{"hidden_size": 96, "n_experts": 24, "experts_per_token": 2, "d_expert": 48, "hidden_act": "swiglu", "router_score": "sigmoid", "routed_scale": 1.0, "init_std_router": 0.0207, "vocab_size": 4096, "optimizer": "adamw", "beta1": 0.95, "beta2": 0.99, "batch_tokens": [65536, 131072, 196608], "max_steps": 3185}
Below are experts of layer 5 (counted from 0) of a mixture-of-experts language model. Rows are named router (the router's row for the expert), gate (a neuron's input weights, with its number), up (a neuron's input weights, with its number) and show model dimensions 0-95. Each number is 200 + 20 x the weight over its row's rms, rounded and kept within 0 to 999.
Before each expert's rows: "mostly gets" lists some tokens that are sent to it at least half of the time; "gets" lists some tokens that make up at least twice as much of what it gets as of all text. This comes from a sample of Wikipedia text that the model never trained on. Tokens count by the router's weight.

# expert 18
mostly gets: " A", " New", " Le", " Gu", " United", " El"
gets: " A", " the", " The", " a", " I", " O"
router,194,164,209,190,227,170,206,205,191,211,226,198,203,173,202,209,211,188,192,224,229,156,193,198,203,183,186,207,202,214,244,200,188,214,167,196,204,209,215,182,150,211,202,191,167,172,234,227,213,232,216,206,182,188,203,180,245,194,225,207,187,157,194,181,177,179,220,195,230,211,213,216,165,212,192,200,180,192,197,156,168,199,211,216,176,214,215,182,189,200,201,211,211,220,222,216
gate3,174,205,201,226,196,193,159,222,202,192,184,202,178,196,187,227,160,177,185,221,206,172,190,146,196,185,168,197,193,222,184,211,206,209,247,170,190,181,205,200,181,185,196,199,190,210,201,183,183,188,245,187,199,180,241,215,201,211,218,196,212,153,185,189,199,188,235,201,207,209,230,225,169,218,199,217,197,216,232,227,179,191,183,201,186,207,165,213,178,201,220,227,197,202,183,179
up3,196,186,167,188,188,207,197,223,191,205,212,235,213,210,208,191,185,176,220,191,197,211,194,230,186,179,243,222,179,183,214,217,223,184,239,226,188,202,200,174,219,213,205,219,196,177,182,188,225,236,149,177,196,198,186,182,197,231,191,198,222,191,212,184,218,204,183,233,204,230,218,243,182,241,186,188,198,214,191,190,210,207,207,177,210,218,201,202,218,188,157,200,225,181,207,153
gate4,205,202,198,201,234,197,180,206,186,194,232,212,205,220,240,195,184,241,183,202,212,213,206,161,238,172,203,180,166,234,200,174,231,189,210,161,217,176,224,185,218,196,220,234,206,192,253,176,197,249,184,192,195,209,218,232,216,220,191,184,199,174,199,204,191,190,235,189,195,185,184,198,190,212,177,203,174,205,171,196,201,182,182,191,194,193,209,203,216,247,204,202,192,190,186,196
up4,214,209,229,224,212,188,224,222,219,187,208,232,198,191,197,185,184,215,161,215,210,221,192,158,214,187,199,204,191,211,203,209,173,187,231,180,205,207,229,196,203,194,225,201,183,179,254,205,167,238,223,159,225,215,182,243,211,233,196,202,176,213,187,187,186,204,215,226,180,202,218,204,223,188,182,176,201,196,188,155,204,237,193,218,176,208,193,205,234,202,221,197,204,223,199,190

# expert 15
mostly gets: " Sl", "pl", " el", " r", " lo", " pract"
gets: "l", "r", "in", "e", "u", "al"
router,158,184,224,205,195,195,220,191,222,193,172,200,194,215,159,212,171,195,173,190,226,183,204,200,214,163,197,170,189,209,233,182,223,202,213,166,192,217,205,202,175,215,192,187,198,158,189,208,216,224,207,197,197,200,199,199,206,244,195,182,229,168,212,221,169,197,210,185,220,242,231,222,205,190,189,229,168,179,190,190,178,233,213,196,194,212,172,187,199,189,178,240,225,219,193,223
gate3,203,163,226,195,195,233,200,213,229,196,169,206,218,191,203,239,170,166,175,196,207,205,187,201,186,198,182,181,199,182,243,165,238,184,210,177,184,227,207,194,185,195,160,203,199,182,216,196,213,196,209,199,176,172,201,198,212,194,206,158,217,195,220,214,196,152,204,178,217,185,180,160,195,206,202,184,209,192,179,192,174,228,203,199,187,237,158,201,211,197,190,173,207,161,207,216
up3,203,197,176,194,223,167,206,199,179,229,180,193,237,178,205,199,152,207,189,203,190,196,186,216,219,192,195,196,214,214,150,160,175,223,194,208,183,168,199,214,202,192,175,196,197,197,207,180,221,186,227,184,230,159,193,226,236,159,196,218,184,208,181,209,215,187,191,205,213,185,224,219,186,205,187,177,179,212,212,217,217,179,222,232,219,202,220,214,177,162,209,193,202,184,180,158
gate4,186,203,187,217,204,222,176,187,216,154,186,225,173,236,187,202,212,198,180,173,191,190,219,219,226,165,200,164,173,210,182,176,235,193,172,182,169,191,208,214,194,205,206,199,220,203,234,238,202,183,208,178,198,200,200,216,184,202,204,208,204,162,166,233,195,240,191,220,219,208,232,208,220,203,154,204,213,207,182,208,186,179,207,205,162,192,160,182,201,210,188,206,198,198,230,204
up4,172,240,211,215,203,230,167,180,184,189,225,179,206,222,205,217,211,217,163,181,180,239,198,176,190,188,164,217,225,197,175,168,210,193,182,233,193,207,223,186,202,195,202,206,199,181,219,210,197,239,222,181,209,201,199,209,161,191,188,192,225,189,220,201,190,197,230,222,252,223,183,207,188,206,197,217,212,203,209,227,197,220,188,220,184,166,208,235,180,182,172,174,194,216,171,206

# expert 1
mostly gets: "\n", "==", "===", " ==", " ===", "===="
gets: "\n", "==", "-", "===", ".", " ="
router,151,156,199,179,195,196,215,181,187,222,229,207,227,220,198,203,188,204,170,186,228,178,195,194,214,147,203,210,219,238,192,181,214,208,205,218,171,159,186,177,189,206,185,184,186,184,180,204,211,218,202,196,185,197,209,181,225,192,234,231,220,201,210,220,168,207,221,205,214,196,197,201,177,251,189,187,204,205,174,191,166,204,208,182,203,242,166,185,176,214,211,205,219,199,190,199
gate2,197,207,208,184,177,235,199,205,159,202,166,138,224,200,216,180,177,222,129,219,227,164,171,204,192,204,220,205,197,195,188,190,217,206,171,209,180,184,194,218,192,188,182,156,190,196,226,214,192,217,202,202,198,208,217,204,207,168,187,182,202,186,187,187,188,224,223,198,196,215,213,202,212,197,189,206,231,217,194,197,205,205,185,159,234,189,190,176,210,167,216,184,211,205,171,191
up2,219,158,204,211,189,187,180,194,213,180,223,222,207,216,181,212,185,219,191,150,204,192,184,178,208,218,190,209,213,188,187,214,200,204,197,223,195,212,246,174,202,255,221,229,208,199,224,238,177,161,210,237,213,213,200,204,176,201,209,189,197,200,231,217,224,199,180,245,187,168,215,178,186,172,199,210,202,191,170,189,191,179,203,199,154,213,212,193,214,206,188,180,195,203,231,203
gate3,193,203,159,186,183,202,199,178,216,238,241,220,217,174,197,179,201,182,214,229,210,196,184,202,246,165,234,191,199,215,205,165,171,221,191,201,240,201,197,211,187,168,208,183,205,206,178,200,205,183,186,220,167,193,199,180,201,195,200,198,192,212,203,221,193,202,202,220,181,188,176,216,218,207,214,177,188,181,196,213,182,232,208,213,199,204,178,208,198,230,211,251,214,263,202,227
up3,193,188,215,200,205,202,227,209,174,198,152,167,202,231,214,227,195,203,188,246,172,177,204,170,173,237,200,176,196,194,185,206,221,163,201,196,171,201,182,231,217,213,184,201,206,190,163,205,210,198,179,246,223,193,192,238,224,207,208,189,206,173,200,208,186,191,208,165,255,214,212,223,199,190,203,223,198,206,208,201,210,163,175,196,206,196,225,207,185,191,197,217,215,165,204,202

# expert 21
mostly gets: "a,", "s,", "),", "e,", "y,", "er,"
gets: ",", " and", " |", "-", ":", "s,"
router,142,178,179,168,179,186,207,230,199,221,180,217,219,197,149,211,167,216,158,210,196,190,187,185,189,180,181,177,192,236,222,219,213,205,180,201,202,181,195,182,178,200,183,218,208,183,221,198,226,228,219,203,192,183,181,163,209,217,213,176,206,184,198,193,187,195,223,175,223,195,207,238,213,226,188,198,174,193,211,184,187,177,213,169,208,217,228,172,191,201,181,205,211,211,216,234
gate3,207,188,204,191,171,199,186,204,232,208,209,199,202,205,184,191,174,220,224,184,197,186,174,215,248,197,180,172,216,212,183,183,193,188,205,192,194,191,240,145,189,187,200,172,220,203,247,196,207,184,189,204,194,205,216,140,217,182,169,174,223,172,185,217,200,220,221,190,196,226,186,217,205,225,244,189,184,201,216,193,209,200,193,211,158,201,199,161,227,217,205,193,225,202,206,194
up3,221,203,206,245,217,181,186,192,193,201,218,198,200,193,152,165,209,212,196,186,131,203,202,215,220,203,205,211,228,199,174,193,208,205,211,195,209,188,193,159,211,215,212,182,222,202,191,197,187,197,234,234,180,198,175,181,221,221,226,193,240,193,210,162,220,220,198,179,218,213,202,236,217,228,215,200,201,180,191,206,219,235,211,203,154,206,188,196,202,203,215,195,241,194,188,207
gate4,203,207,219,184,235,185,164,215,191,220,167,201,239,204,216,190,230,209,190,213,192,216,205,191,195,190,221,178,207,187,212,187,222,219,162,219,220,196,187,182,189,166,208,182,202,195,215,194,190,185,176,175,197,202,177,172,222,219,234,163,174,180,170,205,213,185,238,174,172,187,259,209,235,200,184,192,200,153,203,184,217,202,213,207,197,188,194,208,202,202,183,234,223,179,198,205
up4,203,190,180,207,181,200,237,216,209,201,232,184,187,203,159,202,189,212,215,204,182,181,264,228,181,201,205,216,189,189,226,203,168,223,245,211,212,219,188,226,210,178,176,200,197,206,211,213,229,189,216,223,220,226,193,174,221,172,172,173,207,210,209,148,178,179,134,190,185,213,200,179,178,191,207,199,207,204,213,188,195,209,191,203,187,190,219,194,223,202,209,194,193,180,212,203

# expert 14
mostly gets: " have", " had", " where", " with", " began", " during"
gets: " to", " with", "ing", "ed", " of", " that"
router,173,164,193,174,236,188,177,208,208,211,204,209,211,199,178,209,152,175,157,197,204,204,210,201,230,180,196,230,196,223,196,197,219,255,178,206,182,186,177,181,179,213,195,187,195,175,206,210,255,220,226,209,183,192,182,190,221,211,246,170,205,177,215,225,181,207,206,187,224,220,202,203,184,201,186,197,176,206,204,162,189,227,208,223,192,193,214,194,196,216,192,180,231,210,189,190
gate3,176,186,187,147,220,200,179,214,202,192,177,201,203,226,215,180,201,202,178,189,239,199,207,194,191,196,212,200,207,182,192,182,176,180,178,186,189,207,191,222,179,213,158,231,193,189,192,217,226,238,216,160,181,241,205,230,202,197,180,211,179,173,210,228,154,193,223,232,185,215,205,218,187,187,250,164,210,184,192,204,207,203,185,200,209,196,203,211,191,163,176,190,218,199,176,202
up3,203,199,213,182,218,176,202,233,232,196,184,222,178,260,197,192,173,197,227,153,225,218,199,179,235,212,191,219,247,209,208,222,214,216,211,177,203,207,190,205,199,193,209,192,225,183,176,205,218,216,229,221,151,192,192,226,207,214,211,227,189,176,199,197,209,173,214,207,193,210,158,186,188,209,221,205,208,207,239,209,208,174,219,225,212,197,203,234,195,191,219,178,200,205,198,227
gate4,188,192,216,222,230,218,203,195,220,209,199,180,182,188,182,213,142,190,209,201,185,203,221,201,234,221,182,232,181,188,221,166,191,195,184,230,181,186,177,147,193,214,214,201,203,197,190,183,197,198,213,207,188,192,199,227,219,209,212,172,229,213,192,219,244,210,207,228,240,209,228,208,231,207,211,211,192,245,236,184,187,189,209,232,178,201,200,192,200,227,188,190,228,189,216,168
up4,186,212,190,212,200,178,216,214,203,225,201,159,194,203,191,237,194,210,220,212,168,199,197,255,208,213,193,208,170,251,225,182,217,204,187,189,197,205,184,189,209,217,224,215,198,203,210,198,204,169,209,221,197,205,218,211,187,192,201,216,259,180,202,232,230,178,200,178,250,211,198,213,222,196,221,211,220,227,191,207,183,199,214,212,200,198,190,214,218,230,182,169,203,232,243,179

# expert 20
mostly gets: " 2", " 6", " 3", "3", " 5", " 4"
gets: "8", "6", "7", "9", "3", "1"
router,192,156,154,195,217,196,193,217,214,224,211,173,212,189,198,189,200,190,157,198,205,202,194,198,217,173,198,199,215,237,227,207,207,212,217,214,189,198,205,154,181,214,161,201,182,175,197,189,200,208,206,210,215,198,170,203,225,222,174,219,212,192,211,218,152,197,227,203,216,219,193,215,210,223,177,202,157,223,180,199,162,190,194,225,202,245,212,198,205,216,225,191,208,204,197,251
gate3,170,214,187,181,214,207,163,189,191,184,148,198,193,205,175,191,192,205,203,201,230,185,223,182,206,187,198,158,165,198,225,202,184,193,216,200,205,254,204,178,186,229,223,196,199,194,202,215,180,205,180,189,192,201,190,148,230,210,192,198,218,214,186,225,229,197,167,209,243,209,222,209,208,241,210,204,192,220,184,195,151,222,198,206,180,188,183,191,159,199,201,221,206,198,212,202
up3,173,215,187,199,217,226,225,186,187,194,178,200,184,194,199,176,184,175,219,227,177,166,218,197,214,201,214,163,203,174,224,190,242,193,182,222,226,221,212,136,182,203,194,180,177,204,193,144,209,221,187,208,197,212,211,176,207,215,204,219,222,189,178,237,225,220,176,204,210,193,221,190,194,207,220,215,195,189,183,222,167,186,203,202,206,185,189,206,185,173,212,191,231,213,238,208
gate4,221,198,178,184,166,201,176,187,186,203,162,159,199,231,222,200,201,173,185,197,232,207,223,197,218,182,204,211,171,209,220,212,224,197,192,190,187,186,227,187,224,250,180,192,187,215,196,182,162,207,206,215,232,173,195,211,210,211,182,194,191,183,230,213,174,179,189,229,228,208,180,245,211,161,159,215,188,216,188,215,197,205,185,198,230,189,189,162,218,200,212,201,205,218,192,214
up4,175,203,203,208,205,182,214,208,235,195,212,224,205,180,200,196,209,184,210,192,170,186,174,169,212,194,185,201,196,215,197,219,202,217,243,221,200,236,159,182,219,197,214,179,234,212,238,190,236,187,204,211,190,208,196,178,172,224,191,222,211,211,188,192,218,244,208,199,206,206,221,197,215,230,226,155,189,177,184,189,184,179,211,265,171,209,211,207,188,198,204,201,241,203,200,221

# expert 17
mostly gets: " T", " W", " G", " S", " C", " M"
gets: " B", " C", " S", " D", " M", " P"
router,196,169,202,187,216,213,199,213,217,201,184,205,229,199,173,180,184,218,159,216,228,174,182,192,199,144,198,192,184,219,206,186,208,224,184,227,208,239,206,166,188,224,193,197,166,166,201,219,243,227,231,202,211,171,224,181,232,213,191,200,210,188,225,197,203,208,208,201,238,222,213,191,178,240,167,214,199,220,180,200,195,218,183,203,218,217,182,176,191,179,198,195,198,219,193,226
gate3,207,191,177,211,195,180,186,169,226,230,223,192,226,197,187,201,221,210,192,169,241,213,186,171,197,157,188,216,195,200,207,189,206,221,210,202,203,214,215,195,202,183,219,192,185,183,190,165,212,196,185,192,207,212,165,211,204,202,178,179,226,211,224,232,176,210,187,157,234,230,167,211,173,232,173,219,216,214,171,178,201,200,161,190,176,234,212,189,226,220,201,191,198,161,215,191
up3,179,215,183,216,221,190,227,207,181,189,197,189,197,206,208,230,183,220,188,238,193,179,204,195,243,229,224,187,207,205,214,193,244,168,172,171,195,185,212,237,195,223,183,236,207,208,197,227,188,194,177,219,165,214,255,227,236,210,214,224,188,212,214,190,206,186,202,215,165,178,202,207,190,186,180,218,201,217,166,231,190,216,226,190,210,207,208,208,175,173,225,195,186,205,187,198
gate4,207,236,194,230,174,202,230,172,190,176,201,197,191,189,185,206,235,198,208,207,206,211,206,211,184,226,204,202,217,187,181,185,174,195,195,195,220,222,214,220,203,205,187,203,189,161,198,198,186,200,188,227,232,166,203,191,220,234,173,194,188,193,211,184,197,112,191,177,215,189,198,207,170,197,226,186,193,165,234,194,188,190,147,192,191,214,197,216,167,182,198,214,211,210,205,214
up4,215,200,196,200,202,175,206,176,189,187,201,214,209,196,149,181,223,181,197,225,220,156,215,202,215,218,217,193,182,195,214,214,193,198,242,244,223,229,239,200,176,205,195,198,164,191,190,212,227,216,184,209,211,231,202,198,219,207,189,202,186,215,210,199,215,158,203,184,220,233,196,221,205,194,219,190,196,253,182,204,188,211,205,198,175,234,184,180,169,178,239,210,172,192,181,176

# expert 11
mostly gets: " St", " st", "St", "omet", " build", " success"
gets: " St", "at", "it", "t", " st", "h"
router,171,156,203,172,208,219,236,234,179,222,183,172,228,199,170,179,184,176,170,219,201,200,189,217,202,173,165,211,230,250,202,207,183,207,212,223,193,215,176,181,208,209,198,181,193,190,213,213,206,236,228,201,202,176,204,177,213,224,195,183,192,182,209,195,221,161,228,195,221,216,195,199,172,186,188,203,161,202,215,195,160,204,184,193,223,226,183,193,229,213,183,220,197,197,216,198
gate2,203,209,205,196,229,234,167,192,213,182,193,195,215,174,190,196,172,174,203,227,208,195,164,230,183,204,231,202,214,219,215,194,226,198,240,219,207,242,188,190,222,206,238,174,190,152,206,166,199,202,192,202,230,202,215,227,213,225,209,169,192,215,188,197,209,176,191,213,208,214,173,191,160,199,175,196,197,187,203,205,155,179,209,189,196,173,209,198,220,230,174,193,190,176,229,184
up2,212,214,224,196,224,216,205,239,215,172,191,236,213,179,214,202,218,196,193,217,182,203,165,213,196,190,196,172,190,218,195,218,222,203,199,189,211,209,256,192,240,163,227,194,210,197,208,216,185,178,197,171,211,207,159,217,222,180,231,203,227,201,175,221,196,217,208,174,246,156,221,214,216,189,211,205,205,200,206,218,229,178,208,177,215,204,179,230,190,213,221,178,196,226,218,205
gate3,183,186,175,187,202,202,202,223,176,190,189,172,191,179,179,169,182,216,184,182,174,207,207,191,212,188,174,207,185,198,193,200,185,188,201,206,192,174,182,214,201,225,227,196,183,170,204,219,203,192,221,168,162,174,198,198,233,203,193,176,158,201,187,166,213,162,214,214,232,227,173,211,236,168,192,185,168,206,194,211,190,205,197,198,243,223,203,208,208,211,206,189,179,182,240,148
up3,197,227,202,226,201,206,229,197,188,208,189,222,203,217,176,227,209,212,188,187,234,222,201,232,170,197,215,189,181,211,197,180,206,194,206,199,201,194,202,187,168,228,203,226,180,168,184,234,161,203,234,212,223,195,211,184,179,193,190,227,198,222,207,210,187,243,188,161,193,201,209,170,209,194,186,183,187,185,244,198,180,216,197,259,239,180,204,208,186,217,176,213,186,203,204,242

# expert 13
mostly gets: " (", " c", " re", " s", " un", " ex"
gets: " ", " (", " c", " s", " b", " w"
router,184,137,205,214,209,176,200,218,182,217,173,193,221,189,195,216,175,169,180,199,203,175,161,210,199,166,183,194,211,206,239,205,210,249,222,198,199,206,186,175,185,190,184,236,189,183,203,218,230,198,234,199,191,196,209,163,196,191,211,223,217,191,218,218,162,204,209,184,234,178,194,232,185,171,209,229,180,228,215,197,185,232,196,203,197,195,181,209,205,205,203,199,243,206,203,195
gate3,189,200,184,200,234,160,225,238,221,186,178,195,166,222,179,221,179,185,201,195,193,177,187,189,224,219,184,216,201,201,213,215,184,244,203,223,168,193,215,215,214,195,177,198,175,209,205,212,239,176,222,234,192,209,197,202,215,245,206,189,198,188,221,155,178,202,229,175,188,211,219,217,217,208,223,213,185,216,221,168,199,208,206,212,166,218,193,200,184,185,242,189,184,182,172,212
up3,217,193,237,173,218,209,201,164,179,270,199,189,190,209,185,187,182,213,190,197,226,197,197,213,175,198,229,208,178,178,201,202,172,194,193,206,211,194,188,212,184,234,200,202,186,202,199,191,224,194,190,185,227,244,246,199,188,173,173,200,194,192,186,209,197,189,132,192,231,206,193,191,225,204,234,235,219,179,169,201,208,185,195,219,218,196,195,194,192,199,232,189,212,189,186,206
gate4,184,183,202,190,200,216,225,205,180,195,210,193,189,189,186,202,222,168,205,217,211,196,156,157,188,190,200,232,192,208,214,198,266,217,194,196,223,186,194,197,211,197,189,201,217,194,246,193,228,152,205,218,214,201,205,201,187,190,192,196,237,184,187,220,214,201,188,199,204,182,244,202,202,200,207,215,190,169,181,201,151,207,175,156,200,198,188,224,169,169,174,209,226,179,215,185
up4,189,215,217,223,198,199,211,223,179,228,221,238,219,168,195,164,186,169,246,177,185,158,183,242,212,189,186,236,183,198,204,223,181,166,202,197,216,189,189,178,204,207,204,209,166,193,191,182,215,183,205,188,202,208,188,211,190,122,227,200,211,222,192,195,202,217,176,174,223,214,225,206,202,198,182,184,178,192,203,191,183,195,213,227,220,183,188,182,187,197,190,207,210,204,223,207

# expert 22
mostly gets: " l", " L", " Br", " j", " Ad", " Le"
gets: " L", " l", " E", " h", " F", "j"
router,188,122,215,204,187,188,191,219,174,210,190,208,231,211,166,190,211,179,183,205,200,182,208,189,205,172,186,176,198,221,233,194,174,224,179,191,211,212,197,182,209,205,184,202,187,174,186,202,227,225,230,210,177,198,205,183,224,232,200,221,170,176,221,206,170,207,224,213,219,216,190,227,209,205,186,176,180,184,181,167,186,178,189,196,213,194,170,190,184,212,205,238,231,208,214,233
gate3,193,168,198,210,180,187,189,195,219,185,189,199,180,195,169,184,195,169,199,197,188,225,175,194,235,173,214,195,184,211,204,183,170,211,201,171,213,214,203,189,199,180,158,202,212,208,182,249,234,198,205,182,184,208,212,198,207,245,213,201,168,168,191,189,197,198,193,218,186,207,195,189,211,198,174,170,211,199,141,181,183,210,178,197,213,233,171,189,243,187,156,190,195,235,199,210
up3,207,205,233,186,196,203,213,206,197,206,189,188,230,216,237,202,222,222,197,194,198,168,190,207,171,208,177,259,209,187,206,203,220,228,186,214,164,179,198,210,207,209,239,185,212,200,207,168,210,225,202,198,227,191,210,210,208,167,167,188,221,261,168,213,221,177,222,225,195,202,215,213,203,201,187,211,203,179,199,239,200,228,213,178,181,170,231,195,172,195,221,197,204,214,175,193
gate4,189,210,168,187,210,207,184,215,218,210,210,237,208,189,181,155,235,186,222,215,194,229,175,197,245,187,222,175,188,195,219,244,225,180,211,201,218,168,225,189,192,223,211,207,200,212,248,201,220,229,200,231,148,191,168,202,191,227,180,213,204,211,182,180,203,214,222,192,182,218,214,191,246,178,203,184,186,215,187,201,189,218,186,193,207,199,181,204,189,221,195,214,207,192,220,182
up4,211,240,204,190,204,151,194,202,199,220,177,189,194,185,219,180,188,193,219,222,230,198,196,207,195,219,192,211,176,226,170,226,220,218,191,214,242,180,199,190,171,196,179,217,169,177,191,226,227,191,211,200,192,214,187,197,190,198,154,182,193,228,218,222,207,219,172,212,239,203,183,183,172,175,210,190,186,186,161,164,179,198,170,217,173,191,193,172,205,188,179,237,198,206,177,199

# expert 19
mostly gets: " July", " November", " October", " September", " June", " December"
gets: " |", "|", "-", ":", "=", ","
router,168,168,176,183,197,200,193,215,193,228,195,203,200,195,191,184,161,203,174,214,205,167,184,211,208,157,191,163,186,210,187,185,169,223,208,152,167,208,217,175,221,210,174,188,195,150,229,193,217,239,213,227,209,198,191,199,234,189,210,172,191,181,188,223,180,202,213,160,218,206,216,211,180,211,202,192,159,214,188,195,172,190,185,220,196,227,207,194,192,208,198,211,213,196,217,226
gate3,176,174,203,203,197,181,224,237,225,210,165,184,206,215,179,223,190,210,214,216,211,201,196,162,196,188,178,207,179,198,203,173,216,198,211,215,186,194,205,164,216,224,184,210,207,175,217,167,209,215,207,185,203,192,183,157,218,163,208,192,225,173,181,198,181,162,235,238,172,189,224,223,194,184,207,168,166,200,211,182,212,183,162,194,176,215,160,215,194,220,227,188,206,208,207,212
up3,178,187,230,150,220,235,203,184,156,170,208,168,201,228,206,225,195,190,219,174,196,209,181,207,214,209,228,212,204,213,193,206,198,189,221,236,204,214,226,193,183,198,180,253,171,191,186,191,202,224,170,187,223,215,206,196,213,192,203,239,206,180,223,203,192,191,164,213,204,205,183,196,201,200,185,227,203,176,195,186,175,179,222,238,214,175,225,196,220,187,213,169,210,235,212,189
gate4,173,190,207,191,192,202,211,197,203,230,180,212,230,206,223,215,190,225,189,216,227,183,207,175,207,231,213,190,194,230,222,171,222,182,211,217,169,210,215,190,176,215,190,188,205,201,222,203,230,203,212,215,202,196,185,211,223,172,195,201,207,210,196,192,146,222,184,187,212,195,232,205,208,237,166,218,185,175,216,126,170,183,222,209,221,192,189,188,188,196,219,245,223,198,185,209
up4,142,190,176,208,189,179,215,202,207,186,211,202,184,214,193,150,186,210,181,181,198,179,184,202,201,171,170,187,207,214,202,195,181,189,195,157,228,158,191,185,211,239,200,184,199,193,201,199,185,214,232,195,192,179,195,185,191,199,176,175,197,199,211,244,223,194,180,182,186,195,213,188,208,209,225,204,219,238,225,217,247,175,205,199,188,211,196,199,208,208,237,205,247,186,215,171

# expert 10
mostly gets: " —;", " 0;", " (aged", "–0;", "°N", "–1;"
gets: " |", " ", " 0", ";", " n", " —"
router,186,161,176,193,200,188,192,222,244,210,195,208,213,177,191,219,153,202,175,201,212,171,179,206,209,153,172,192,229,218,227,186,195,218,218,186,183,188,173,187,172,202,194,200,215,176,193,217,204,195,222,217,178,176,192,177,188,189,189,187,199,175,215,194,189,194,221,179,244,229,196,226,196,204,183,203,165,199,193,185,172,247,204,213,222,220,167,199,210,234,195,215,206,226,218,224
gate3,169,181,189,191,219,212,233,225,218,191,218,212,213,219,190,185,201,190,204,220,196,198,216,215,141,198,171,210,210,193,209,181,219,220,192,194,163,174,178,178,224,190,155,148,194,206,214,166,195,223,187,219,176,217,190,168,208,187,220,166,202,223,177,215,184,205,194,201,168,214,215,191,173,205,161,187,172,192,239,202,222,214,195,222,179,222,184,193,197,189,183,196,206,223,193,207
up3,205,220,208,211,217,175,194,192,179,201,209,207,243,179,164,189,220,210,198,209,220,209,185,194,205,196,211,164,209,202,188,225,176,205,185,191,213,206,178,170,168,171,238,193,208,219,185,158,226,197,211,215,221,215,197,200,218,180,181,164,195,201,168,165,209,203,223,202,186,199,201,181,199,217,187,231,209,223,213,198,196,187,182,189,181,199,221,199,159,172,202,257,168,199,250,211
gate4,214,196,196,230,231,197,162,195,204,239,193,202,200,167,166,230,228,199,190,203,237,206,176,238,206,181,171,190,248,204,189,183,227,179,196,184,196,204,200,205,166,185,204,176,188,198,162,198,185,218,221,187,195,184,175,242,192,220,208,187,192,187,222,219,232,185,213,205,212,175,198,212,188,192,183,204,193,209,185,215,195,200,232,166,229,234,209,217,222,191,168,196,200,219,177,222
up4,197,208,199,194,182,196,175,201,191,211,202,191,185,206,219,197,179,196,221,219,219,196,172,191,190,186,194,204,188,202,229,189,172,201,202,198,194,180,210,197,199,218,177,218,199,185,224,201,194,186,217,178,184,201,226,234,202,221,182,225,229,211,191,254,177,195,217,194,136,209,222,211,158,190,234,184,284,209,199,219,208,177,202,207,193,199,204,203,169,173,207,181,185,167,207,215

# expert 5
mostly gets: " in", " on", " In", "In", " Al", " On"
gets: " in", " of", " on", " for", " to", " In"
router,172,169,202,159,185,174,208,222,206,200,200,235,187,162,212,195,199,190,199,190,193,193,193,202,189,173,149,200,231,226,193,188,197,225,185,190,197,200,189,210,178,215,207,206,167,167,206,206,247,211,223,225,210,180,178,171,215,230,214,196,203,152,210,222,150,213,226,184,224,207,216,178,202,218,190,202,173,203,196,193,174,214,205,179,217,207,196,167,210,181,198,216,227,179,191,192
gate3,197,218,208,178,223,217,207,174,244,204,197,130,193,179,181,186,206,191,215,203,176,203,173,183,229,195,194,205,186,175,187,215,192,212,197,201,214,195,232,189,202,209,242,188,181,207,230,158,189,207,180,167,213,214,172,234,183,182,225,174,207,190,208,205,188,223,207,201,201,192,182,182,210,169,189,211,195,179,181,173,205,209,189,228,200,218,191,184,176,233,205,155,213,220,168,193
up3,224,213,174,243,194,218,201,192,184,215,221,180,167,169,201,199,211,217,226,189,203,196,215,182,180,210,196,198,168,196,161,218,175,222,187,193,208,216,193,205,208,166,223,222,197,150,165,194,207,194,226,194,177,155,201,203,186,236,180,214,173,191,202,183,183,175,195,212,201,215,181,208,178,154,190,216,242,220,213,218,197,192,215,194,200,246,200,200,184,199,172,183,194,198,222,215
gate4,206,223,182,218,200,170,188,194,203,200,182,205,182,187,198,203,167,217,224,192,185,161,180,206,218,211,204,217,172,215,211,195,170,213,215,197,183,203,222,213,191,198,203,219,215,207,240,204,225,181,197,191,226,173,166,184,228,241,201,160,202,194,164,215,196,242,176,197,197,190,233,196,200,218,166,248,186,201,206,190,195,187,160,184,192,175,236,200,190,196,186,192,226,214,209,243
up4,234,174,183,214,222,215,254,184,231,229,193,172,225,198,212,239,236,188,212,212,220,204,191,216,181,199,157,173,195,181,215,191,197,163,197,204,204,229,183,194,237,202,205,178,212,185,171,184,199,209,187,180,217,201,201,177,200,159,167,219,194,206,205,200,203,184,230,212,197,216,215,203,206,217,184,162,225,213,207,198,211,229,182,203,211,218,234,218,170,189,209,227,175,198,189,188